Experts of a small language model.
Experts: 256 experts in each of 9 layers, 32 SwiGLU neurons an expert, a softmax router, a shared expert of 256 neurons.
Below are experts of layer 6 (counted from 0) of a mixture-of-experts language model. Rows are named router (the router's row for the expert), gate (a neuron's input weights, with its number), up (a neuron's input weights, with its number) and show model dimensions 0-127. Each number is 500 + 25 x the weight over its row's rms, rounded and kept within 0 to 999. Numbers have three digits each.
Before each expert's rows: "gets" lists some tokens that make up at least twice as much of what it gets as of all text. This comes from a sample of Wikipedia text that the model never trained on. Tokens count by the router's weight.

# expert 76
gets: " K", " H", " W", " I", " T", " Me"
router:464506518481475502498451567475496530489510471476508491509536464478487478491513528466484471547482510475472512506508478473537525488535494519526527478467514526532469501503532480511551505553488506538520484501483513529530502513469539513486492531461514513489478534508485484478502487547485486467458530500453524531487496470533535476473474530481502526532519502498497520482500526526510515543459
gate0:580518505495512501508493494530536519485544538485478484493496491508517475508498515455533500476514498525534558551491459506546483500476483502467559516503511547509526484483498464472511501489527545481507476485519494497489517490487527513453502511501529527500520508479524530524502520473492523478515546480467502497502499450533492484518492531445501479483526477452481506484540498514535468530497
up0:457475488504483555506488518456461496487477448532520529537469483506501517503492478526504466480532495461478486488514479502486510474504523469497450483488474449465502483522511500544467497476462471505522499516490473510530519499536465533565508493550490472492499473514466501457459530496494465525482461486512460507481518493472494484516498467523511486456470528528494505507480524470520484491484
gate1:510521472501495479533487481460468491534501553498521505524499462492493498537510489534486486495486478530553461518502501486507490513523478493525481552513494516496508495537533482497531434543478469508492506490489535540473459510551492490508503485491522442528465499461526514534479461486485494508494492537486503535473480460496542489488517526458536490491483509482457510533479441513506499493498
up1:500519507508520479535496519474498540529482506470513547474530500428485490520515452493492491494513490523516497524529488486459488497507507515531472505526488512487551505519502519522518487508506495465479483474485487496510475480512523501523533518522514463501483517494521529534476498467498505488459493520516550547491439540467529486478488504461501474473458514439462537465462458547489518519505
gate2:492507492478539484524492508452512466553561572510436510518489449526545517485476525555470497525487538502512493517506483445488533486475511489511514517478478505506503482475522525522512477504475510472468489507503512500469487514485492530481531484486499530437537494501511526490521516487499503472518484486492511492515532466528511514518446475499523510510485477504506478482466477459515487546514
up2:490521467484508536518483525494511508520557466479465505503458447513519460499458529509505484454499535463508530507514462467538510541510465474530529537524482520466511463499543504509497525506505524468479505476510477515458505505507526498504497520515490561460523505497474528513475548510503468487525485472523527487489501456486541478516451481465508500516453513504488508492523522478514496525500
gate3:456569498550517518513485505518490506523490474502530503494486461501475516469507514485523482532516483511504492532499501484506500503555509510508554529505498496517514476502495448449456468506458474523519494571447479492546513530469485509468512523517478514489483522488488479478517525484514450500483512500456501455496505497548492505545501501487477534520487558491492512515468515502534499513484
up3:478476483533499498475511520481493498471525510478493514499458503510484478476475520446528542496483533509466480507508490515484514496465489512490424502486548483481481506540529501485528482513551482496500531506521475495523454477547510464562475538508506515473467490496502488499484499492523485510547496493488528509502442527483475493441531495512477497545543517541506460506521480481467501523486
gate4:514530480485504480488454537506508532479504497492519465481518501499533498453499486493480451464486489474495488523477528470525502508487460499497521470505509504513510513503478470513505514507530475546562538502505487507520514512503558532524445504532524515516498536427492545480469504541462508464517507515507505491511497434545468479470473551497477489481535498471504519501515507501492488528481
up4:512479513499496500475512461497498468527544475518494524548456513517492444516504513528523550520508533506523532478532494535489484502500527509467463549485510491489507476517509501458538504467484531473472503509485515492472507498496463467517519490503471459473475502563522483495543515512538480521526454507524479509471526525499501479558506480507523480516474522507466509496497474543509502438522
gate5:499490482534433478498517513464536519510524512473484493437501498512527475516482553523513464505491486472491470502498516498496506524515484483515519475474431504509485519492554491469531491527496466498475466458498512463532504501477479515487464511525475485517490546509502466524454510548505536447513501536503473501526470509525495484455545506497504495496515527516472488515492537465499482533473
up5:500518477569470505475477481535524522486501481506463456500479464478526499507477556502477473484477489459551476511511504507463511540537492502535542500471446508483452541508526497503499516510491456533484526494491522494506488486477481494496504488489516482535528482497511501488488495506490503452526519518508476537503526504504502472471565517509508496549515514511460465484494517468506451508450
gate6:519496485468520516526473501448499542520443455502498493482503486482477471468519508509481473459477521536499507506516512518468502506553535467507458500504486492533456521511459501539526450512512475542496543482518526500486481463487542490471498484493541534517505496466485488535466509509502458474492478526512525520550469533509543528463497502494510522502501496507488509463487493444487484498472
up6:493512547503492499544495468556507486502524531507523490508512514491532503526485504519520504504530487487475532475480487502489486495449507528548551515433482485474508503470490539506468513480488538495483510491469462470494548522514460521484532496458446475508548474540507523538536498512510488497504577517480492486506517505485476518485513477487510498477514491525526504513463495516488484450535
gate7:443481467515508537520487520500496456485506524450527478450523499470527499507513512571488509526526506503480500503500497532478504501479480512483516473472467465517443466475488505490515528536529507482488506534477493498456524511524541504568506485542482506460511503509521507505554461506517503443461481545479483492468485488524495449516537496517513512477511511482491511474506511498500507516507
up7:533527503484481440467509457501515502514469505531460542491502457528507518486482456450515535483467525495523506463503509522501505502562517502542485513514531528498557522507510477486501468463530509506497471473519493502528478497495457466486494495464480497527476520486531496537476550485477527530521495479530530474533533525466508507498492459511486506548478480501475503528455506502490485509478
gate8:499485510515494460518508518501524545497495503525470522436495506430531498460504546490509461559488513517471496526507501520496495495497524481491485488450511498472508474525437519471455468506485505495476480524490500507499544541432526505481494509515494518499513537500525543481503466483490498507484504521516486517485480486513477553503483510470510527517487542518506506481455502536476519555493
up8:539479492533525489496521505531476559490483546538491505513525510514503502545486491475495506509527493473461517490453547498487528519500492553462510511505516494494539517519509470523521537536477511465506494487503534520509501470485470492485495508499475500501514423483487530430546498493497488461478475499504527488494503564525470501471498515523487476474470510461480503494469499495478556518506
gate9:506466492515460488527523497465523503508511492500500539480513477491509478529500520526445500516511452469500536517470489447507473444521521496449490480503515496489530510547488480484495555456475535512561539505521487496487537484508539537513527516527492495471533522498491467487485482521475495514501487508525479535476482502502482479541457531504510487530467477480515468495518531518530499555488
up9:488507499531491530514517468505510502514510492542500461492482484493502521522497487484508484496529516484496523527523533517527517503513553510526523537496548531503487486441520527546476474507500465511466465507471522494495453487522485461485497483531480487510515481525485497531531493492487466491473491522517514482536538460489534495486529527514556493466512479542497558443534439476465487476502
gate10:471542520512510517530483521541493494500513492476526526484511469515477471469543468513497524499516502486471491471527494516505474457495475505522513447486517536505491480508476459510540560505498488506511461508458514493503497507487516492511494522456466497502496513473500486576528520496512522517440536536523493460447457453481499513497504511494513524530510439506512516517473487514521548507497
up10:499531504481509523530467545531504508479518497506529551489491479496497499477539495497498517530555521506497500468534485526512486479497505481481508453475542528525503482475501462510514560529492489492511467520490508510532532528477539491467493517467450512493502516441491490554546510487524501514461544515459521491466472442486514501507487512489509495538505469525530497528490472544503524510474
gate11:459515483502508488516482496485525497509524499458493498494501466477519496505501530494513492482477498523473481528537489492527510501488476518517546530506499498539550526519551504436493462533494508495483495491460533515503499517492552449533495508487462475564503525500472518486500471479484522518525517438443470539514541478495510445520514501517515493509477513527555504509488513528523526503466
up11:556492478525518473459494522538484508549504493514477462500484483517516514505507457519488514510490502509487483525478479510542485513496523491497547514505511486455509469540515475524521533469439521469490520465487526526493492453463459517518454505474511513492499489512529527515472490477500528521472493571487541485491483508484513503486463521481460467477479471495492488540476483479538475468541
gate12:498504541489493455504486489526485456499468477483488507449527513515499489440509507501520531498529500571489475511521472518505514521486503508524495529467495489454449486486490458526525470494453510437473486484455465512516516460496486505497447544506498496486478552515495453511532507497458485477501517495485474478516498496535500505479496484514436485518514485520483475520495526505474529487496
up12:474507473483456493473459506519470495472519520485420494478505512528468531479512494482540537533495508535475477500509514515509442498512509490507509506485491500485488503512537493504517472478491504447505483512502471515488551484483499584490490514495498546505524479527515477515514532550481497487516468490453488535541533483508464493495466482513457509537522507488533444516501493501500536492502
gate13:488513525470541487489514526466506501518488485470494497444475548472481508497504528472507510472491454514450444456470460469512523510491523490511528497480490488495507504499512517478520447495491507503481471526522514460500447509509497480501472476485509480494546494496536531513494507441497526476490461529499492527533458499504501454495495496468522507517505546504471506542502485546524493553455
up13:531547544521462459486501490495472466488481491509506483486507498526535498496509500483525540488527508503477530531507507506471467476489509512519462467523514507522484487535498520515479511458477536525474524468473494529473506474497472527494484509514510500498475496556523481509512511568499506492471492509542522480509483554488462478502541419525478516457509481508538462522458509478504535485484
gate14:487474510499477508527483511456509504499481474515472469517481505467519531528485515525547487517508471492546471513562495528502497455475515494518503520493500506508473492522519449475494497513514502487536497491531485458497468494506525522517546509478481508459497516477485525503467447540446506531506489496442482520524520476506490477530490495466492497440471525493509495537439464521505534459486
up14:485522523509494521511505480542508484502466515524515488494489510478486472503502537501539438519488443498503465539542499504533542513475514483530505508493520499515501499504510524487558533499502544489479511479490471493543469490487519460542526472479512521462509492526498510493483503519442519504524507512500452479477512506498555522491511507548473525502457515474463516580485503516508478467474
gate15:497485512539532521478508490533472558507469472530519480518507466499506516536478520504471507497446511487501533515489536490521486489492510509504487516502498484505502514491481483519498448505519547553503520516481477566520525547469444501452497493512505466476470479481497482482488459517496458494490499516554541537478502474501515514506507515445502494513460529528513533536514514482471495534541
up15:544478493524500507496494507489496480507479483482543485535517485502524529514510504495452512494449533522500531499525505467457497475514489517474487571507501489482515504501446472487513450500500527533518489500450510499526509514475477493539477541475522489500481490504508513470531465513469459521483505515493498469492505474481493470546542475482519486532501552548548525478517469466493532543538
gate16:520517449476492522509538515507488483491540508470506511491506496488512487499467492484531497519534523548526474497465521491496527466474490461487480499518523556483492475474513494525526515525548453472527457473492506549531536516474475520476466531493501526551530533473519500489519502466523474499467486512505525456514480541508543495519492465556519471515503484486491511549516497531478523513500
up16:484477545479506524500463480506527527532467479529483506473529497503495478493515504524500517447505497480493463465550484523543476502558503500490530522443485469486519515526497486463493509473433559488479559512497519483489454493503515502530511467513491508489468485500479473501471503505482546523522483481500481550495513487505514508508498518440474527478511504496502490477492522496564492481527
gate17:494511512524519499467448473562520508493507515517520540467527503488509470506468468475482494490467516512492494462429495450494481477550486478492469472484471467507495506482520507501504536490479521494522473487477491539492490495480507469509521491476492537505498497518467484474509460465506452497472539521532513484485454500500506510516517542478474454552475502509535471465515525494454466517521
up17:537493507487490463469522469474461494494533506517527464496482543510533488481512477487533480559543494501456521536455494557514448515493454481509524481484465489477510504456522453509527517480524466502532490501498504502504515482485455507502509491528498491497453510436502453501508478500525502444513503489484539506487514467532495516483476511520533520471501483536491488493493490474522532484525
gate18:463522514504498486489512492500513496491497516555507457483512503524486534431526483523487474475543518516504507476488512492480483522570519453460531503542538478513494525499496548499492541525532510489493487535511513461514482501434497507483503494503482498531509486502494479489520475532522482488514528478491511511508543454497498486464556458504517518532527509505522480478484443520494480456526
up18:532489516521510462505460484503525499454509526457493503531483500518497486529485509461533510513473466507489494512508507489487541464428535546486470464488483485503488481497496514489488443492481466506469470464485523509494473493547504473528455463485543512438506488499496514501492515473499529490473448501551507504480476542508456493534487497492505455486502490504472499520519534480473460494499
gate19:456489508518571542525479516521484527521506516546507500533500491493508479492516554513515518475537536553504525511513486538486526450528521532454516461478462486494516462512435513510474501487480476517496491494464512480501482476537460472501513503535510490476492523495466499509492518502485507492477485510500476497526474477534509532500474537460480481458499534482534548519499510510521470493517
up19:526518453488524517489515475488477539458464485433512527518478520484483507506496476477515509462506557469489482495492502514498517535505466514511491497495495492495535514520491536444525476482474513521471490536494494495493501497519500504536442485447476570515480482483543463507519506456498491453491503506489511513532496543488489486489502459468529495517517530510498499485495509492516499420519
gate20:491478504469516493478500479513463521515545519524496502520475507493485471477494516491510461528479521466509458492456481483467561505527498505449525509493521468503535485518496497481506514491523511517469455515484495518490507439487565518508485511479461491517472538482460491513507518524489509455483485520482521486514462442506465544513474565516506499476460476512524505449490494535487486493481
up20:479488481475500529531505468510470491556510521512525475458528475531484487481495531492476489524480478506532492496479516473506542499483490480519509489453468511455467502511502504445522505495517483486486534468541451505490478517488473432494495484500525519509562516542458476498518493485485543489513531495509546528508465451532520473502501494498502538473517522500469505510524458537533496508526
gate21:475496484511500526511500499464447502541551467501514486454519468540491517512467486543478504488551510482521510559481499487487493507483540476511501518506506511499494494499508494516521518518474490500502499489533467482497519522467499501535501568470519438468491511466505494496518507470543447507492505508497522496506467510508542489477532504498502450502501505548505504554484542462549535501464
up21:494538501507494447500489491512559480480471533504484498526494527506531495504543513490526557517477513482468508433522514511501510472508490507471508509519480518486482486504511516503459487467530543531481507535475535503477473477527516474481521454523493521508500469533514485478492543532494541518535520539457449479491537485480442517507499479505505523515506474468514502462505462506474480503539
gate22:523529483459469550531519512464511486507510482491465470541508492494458468547511510463459551510520495507466524490481482516491496491471507487495481495533491440508450514488492479514513484486493493499529512504495501504484503538494494542570551510511488513530491510520446520507522506545503489557475507476483532496500515541518513493532471511473518515500544509541491518527471539507511540496501
up22:495515507506421452510538476515513468494530514475499484492511487491470515466477499502487448516492512491458507518521512500499494471472500504484513504514477493497490483507495497509460471478494492539483535534443512450472484452497444522506536481507536483467483501507525541521490521522491502512491535536517512448513505500527547528511498439438522479519460501492507509501488535469493494529485
gate23:501512464516502533501475554497483481518486490440481524496507515526446473491527505463513482505471464476550498512507462475525527512529487534509515481506494503497471529495525484449516544543529489494523520507505493536485474485507540488505449487471555515518510501468501451485507483486465460454512485461499488522486484481528516473525485491460501536537485513507499495523543507511542469495478
up23:503528490485473544527489536490492510537496500456471515499490533528434453509511515471486481512462487502508492516506477484503537507507482550502514498500478508531482528493496510443524511526530493505517511484473466508489489466519512505535444471462554521540503499482493488490532486540490432474504492498514513521503449520529483486531475492454515549511464534496486509506514508509554478503507
gate24:488493494479494510486484551508505519507484532503477512488514466495498470481511490468531512497477510538530484472492511497468521494481478523501515471499487493551516517492499467474489502539532524517497466497532512500546553500494516478513491472465540499519526441451486501495465535493463501472445497472456474495556496445540514466483499496517515465506533446522500487532466521547486489522509
up24:527514499540470504544492499495464466521481467509497484498495535533519492507514479499465487504538517493472524518505495526552496455540490482528508502483513438523529470530478557521508504456512494490512482500481484511460492570472470500488507499515478518447504532515496463537502504476521462495487503509542491505457504557492517508511531514443486485473550523518477505519484496492485484485526
gate25:535511519483448437556511509505557490501489484537477514490517542491507480528509468502475484549505509511508493470463484462487514478465480514527522472457514480520484490488458514507515509518472525513516514503474486457464477541461497522482517504533499504462453511511516535554517490533492491500460515510531500508469468530517520486522481467489520505514454489452493482486520524532477504491511
up25:459478542498510465501523509499485481506541483515503479536497505532488495524499500494495522525540500519494530521464514511480467444489540479480471502530499514490490510517520507472508520494537511498507493480497525499489491509537474455512520489465550494463502507532556487526479476558509478562483485542541493492474485547462470458495527469485522534514512466524480478532544482518501479493464
gate26:517494476523469499531481503503496545486494495481547502521515496483505450544486520492502504526455492482528528470472511502469471488512467494483511459486498507544506510511502476517509483521491473566518513538506492484536496520491497440494506480459526538490503460410482467506500505508462485467461525505504518486486480476520551482484482563466527512533526492464502488508481493512503504485489
up26:518482530488468500457537498469492445529507522515475477471451465495478509496534486445543509478499494517453506501534500491520484496528553499529501500538503483474501511521490558489514535494498529471521495454493507551488507461475501556500464525538500507545521537547505478504508502503529508493478514519547488494505496491520523525486501471562480484514486514503500515525494462483499495515472
gate27:471477513514491508560490505486497532504509508475473506448480509459517489529481560472462498494486453450465497472465522483490493498489461493541514515466500517558513531517501496474551514521515529511528489507486480502524517538545517501507545503508513526504517515456470496464517516508505459503462485516534481508488435524516531506469462509500455496508529515492492521490524523509479512527524
up27:517530525473471493514537519539522515521480485485485482476507513538520452501482513484467505462478480487447491509470484459473499457482488522502532491512474465514491502509471517500462484464520504529499481530488505497477496460472480529545513496521465492485489509537488520519540476538508477505465482518543514494490493525502428452503516497532471469516530556492469438478481515476509507492499
gate28:527450478534503469462528513469508453512530486481521505479536506474502474517484504486483529469473483477476478491507503548505530446517493500516500458524500461481517496491486529470515466469558499526534531501518527470481519532467470501503513531479522522486533528524538496530486505543475486491457468506526456473518509464522487504485541536531492498547502490467487513464492476488489515472493
up28:501481475457504497469495507466473506477524469506488483516506503531561498533478526478519518483484527493499509502514498513503507475527519471501495443489506474516538498531505530473520499477551491492491469525536537487531531538491514463539532459469534503513500515500473506522507526519454500485473472540479516500521492442487538502521451535532511486505488469520433543478525473521479478502495
gate29:519460483499527546509473517427538493502487504528504522562491487484514522506489515486533536486529468471451501444515535492473489517510508477468483495498479519534497481506515510482483514482484451507499474471519508487555496520521459511478481492498469534528493561454505466482471490510534507505483471493461505482536482453500473482480472509511509505467504474487504499470501495487537509496553
up29:519468516462525576473477528467550488503472505506530506558472505466487536506485498509545506501526468494460502464504554466492528527469493484481473488507503529517485491526522522472491500508502462495520453478511488504506497504502480506480474517493483524520499565507484481471507474496521521532487434518476514490525500502483513467506443507534477459480504500499494523483537475474498477468521
gate30:459531482446511557513459530499491526472545540465462513515462518513516517496489471489441491525510508490479524534494490505495495495449507506501493439475477512508476500475466513496503449437506516523534472508549481501514531501468498509494508507526482503485485468467503498502483506502510491496501490500477549517472516473495472488492461496525493511476531510497513525488504521583487459510497
up30:530510494467473487531551484509504517524487526537523470500537483513445511530503516477569531470484493513501512517511503518531495485553506482503509490486532538492527531520517488508486519533563498475488521514465464528509494512526500516512479491510516516541500451575440530512487507512513486523498498521510474516513471527499512478542549510463483500508485475494493498530495456464511518512483
gate31:505490507486505446499501484535476501479535525492502501484476510528507476483514499497510487471494497487458453508531448454516512486457508492508447472484529507510519460555488503495486514506486533489521461467490525482498525491504537516524494535534508522536480481484484496465478508438515490465503526554475531523476510455510526536493555461482537515487529481495531494481529514501496500558506
up31:503493464504506524499465518471508479520510499511477498531516493520454523533482511525472517505524521494492523538459543512481487550499491495480533549543473534486481520472512494497509507503520482478500516544498457494487467492489527483478492483489493485445536473518506480509540482561510512555521466458518485487499478539494470476520467538505450463463487521488468505470493454484488515459487